Below are experts of layer 4 (counted from 0) of a mixture-of-experts language model. Rows are named router (the router's row for the expert), down (a neuron's output weights, with its number) and show model dimensions 0-63. Each number is 128 + 32 x the weight over its row's rms, rounded and kept within 0 to 255. Numbers have three digits each.
After each expert's rows: "comes before" lists some tokens at least twice as common just after its tokens as in all text. This comes from a sample of Wikipedia text that the model never trained on. Tokens count by the router's weight.

# expert 56
router:122117098094122180087122048149103166162122077136049182107146103091089106145069134149074130105151093164110105119132105081181110131106121064183152120079115064096130164141141163144156136097114087
down0:163080118112119111136111129170154115078160148130158116109061176082142134161152062143130123124153187192132111144193065141127120065135118083212090125144071158087170094100176073116151075176168159
down1:146146159103103154149141134134202138161100043118127171139164165095084197138086146147142154145138136135166038142147130153100168140159196207116135118128152122153098109085151139137158100172139138
down2:129080063080092168163092156100145149124109126158138072104098132129140120104144121150134132094100160080094108134187125148169108192061082137098118085113142141138094106132123078100108139136062170
down3:106156067101076127045155092087087127106077097135142203087201115113124127151133166143121135061130098131111158114140147130112137089099095165078148161134177134086185130150135151140069127147111168
comes before: ",", ".", " of", " and", " in", "on"

# expert 53
router:131114094105134167123145113146109160136109145131069215181180084120130151106134137112115112123121111081169128119173128100183151201123153061142146177081123070077099112173119109115150060156127101
down16:115115125126098171102136160100086112094147110113129128124144141143180130137081115154096103171158132176082148127150109139202099166088140130170130121162115167145205175122168156161115078126127111
down17:118197143137149140116131161110184085109063110129147081138105138167111173125087135096167057152099156130104089079083128143181143127145115164138113114151129188107141129134169169148116165123125146
down18:104146120131128179069093143116117123155143147149187153143138085110114136148108202075128161147098153132087170092116155129126074158152137153086080137155104119096085155170050223139187138127070139
down19:127166111122104087160146159148118083127092109120138165127107154095068135149137204103157133176138106185157096110161073159143101160145173088115150131137183116138099152084124102127135126107139154
comes before: " the", "\n", " The", " S", " A", " a"

# expert 47
router:092111139101112181119166071119108121105141074167085215136158078101160145079147163115124153121159123144129114116144121131165168152123139088156184151072172131083103143131096149151091094145132100
down16:179127135105092178133103114063114063067092136071176134079087122144161179125166119138122166136122187113100131112117147180156136104127143183095092119156154145107150072088100016113110125155132133
down17:059161140127140140090188117127130151064096153093126116081192169136074093136149176086165176109112075096167116152071157156100195174062096123114106077134184179113155108116055111084075167122106142
down18:082098115090120114141111126132153164156149143191146095114071236169128143104076123142178136079153086166056147116105091089156162116100036152133143119169126115158105125105119112107147097084128205
down19:136104144158137182170125148101108092118119179104134116082134122097152106168135107142109152128178106114152089175185178144063188207175100144095103113132181141118112052153129145115111117126125148
comes before: " ", "m", "ter", "p", " S", " N"

# expert 61
router:137111080107130196132139093155093161157094100130034222178157121098099145103091149129105111127108099102112129136158110103168131186130122069163155176078118081115133148167139130141163096132113079
down16:127110067122095051110150139096142098111142115135149105128052134112117104129145110144088103103160132161145112076138188097129136143092072125139129109200146149094119110114172186110104116137166079
down17:112164174108070121134109116135143117108148175103121126181160088088130179156125114090115144099174133120116133141128151096143132150119111095165086163136185150077139074133133123122120169125081131
down18:132126151161124215101098070175066147112063131126137157190107168142122166084076099146067113132107125127160160083157122154115133161165116120103107124124139095107134128127146106120179195105114083
down19:145168140101131123168152180136170157148151156161136034122101138174140063114103176077115163151093088126098162097114031146145153116130133095191166102076151138131120149107089138127078091133157129
comes before: "\n", " the", " The", " In", " He", " A"

# expert 51
router:153108119112181134133114087152115107140117102121073153192216110097134151093076147121083133152074132152134114131189095106182138210151141093135147140045138095139121156116104129173125096128155108
down16:118125093164189098148127126167106181068106126158184098133143142122102139146089117120077112126111115156123137167100096146107142113095194149191079186184160147122127126081164118095103119141121153
down17:135140115146109137119126194089099160166151174108138179090087134118064156131110146162094129151145123103068131145218121126190107162164119072143139174145190084119072127110172113118118154120114197
down18:152177105102158095117056073145123128168156138089088124199139124115137139129132109169157138143097112191109180101215150068098083160153146137124088070123118157096135160098149118160132143150131098
down19:086113168161140131070155131048136136150149117105198101115156116105068134185128098082067149128151127113114156159132157109066111126140070135105050164114110148132152081148163129184157143127135141
comes before: "\n", "|", "-", "ion", "ge", "g"

# expert 50
router:132141074082122147089102073130122144150123084141052204116162117067122101092094132140101120104164094151099084114135111096171123126105122079175162138065143067084066149097128172141140113078136074
down0:149113179109165138082147080058111142131114145142102162148137167086135122195125053105141144152110078124073137114155156171139054090145102125103159109111095127109128168078145144092134154094055162
down1:175192057118169122194068103113185098175128135115107089116070100116114177146133191102126107169089118096206172106114102118137181090129165122118157110099114145127138118060098114120111126134132050
down2:095179185120137072106180181133114186114104114161149064163134079191187112135110193149160158141125108145134157116078127167158098127168092111090103106130140124130197181113103168116162181161164128
down3:096178150144143203088138059130150187089180159162122113085089149109101120130127158168135131153147066174126157149111154162101086133146142051123124091175128139155201171094167129121084133095130173
comes before: ",", "-", ".", " of", "on", " in"

# expert 11
router:126118133123118160158105077158133112116091147153093218123205080082124151121105119064103083182134102177130110147122148128194092121086125095112190151070097068098097120166119114158117115140123002
down16:082166127115076111113135104116131085130115179198108171172137131147072171141101105155193070163108120121190152085117118131100083112130156111171151095140162111066157152108177125111139100147141164
down17:115086112150079091140132117153103080086089135163181132162126104173141095151177147125136156128130059217126163119197172050069103127131120146118146022105080149105105192157111115113173153142063123
down18:185121127135130137175126098109149160131136101048160146176084086094130126126101132121126121095131110101116116089106162126081137171112148052152143106175103099152181118148207133111112111154181124
down19:126175064130149099114123114119174142144173174152122123177146110121121137172134141127081039198078112162187141107089165127072183076143147138137137080133126120129071178100127136111113149150145176
comes before: "0", "9", "1", "2", "8", "es"

# expert 55
router:143098081109153193090133105123127144140108112140094211110152092053148168103125138084086122137130131095144094116167096106185139180135133123143164164041167133091097114135106190142147111119155073
down16:158108093145144076127056126106131082151103119113121088108132116096109224152147192103133128155106161189133110124123150185071167152080142133161149109147100139094072142182113177124161148125175112
down17:092083131192128108111065149129158098188169139141137108162116119110127092116138152149135117133135089130140098127121101126073132087093154175151058188071127108126158097096181069103138061119119107
down18:145129123085109149160123114134085159105115105137171137138048156151109113042116142164103174151117170076069119151140135132099120106177171181046099095124126122131090092113093119134112083126106148
down19:084111169067118165162135122128147110150179116056155042102129096107104202104116155075140148122116117058115098059155146100166093147127124106083126161158120129162089088145139146167093096091116099
comes before: "-", " s", "\n", " f", " the", " c"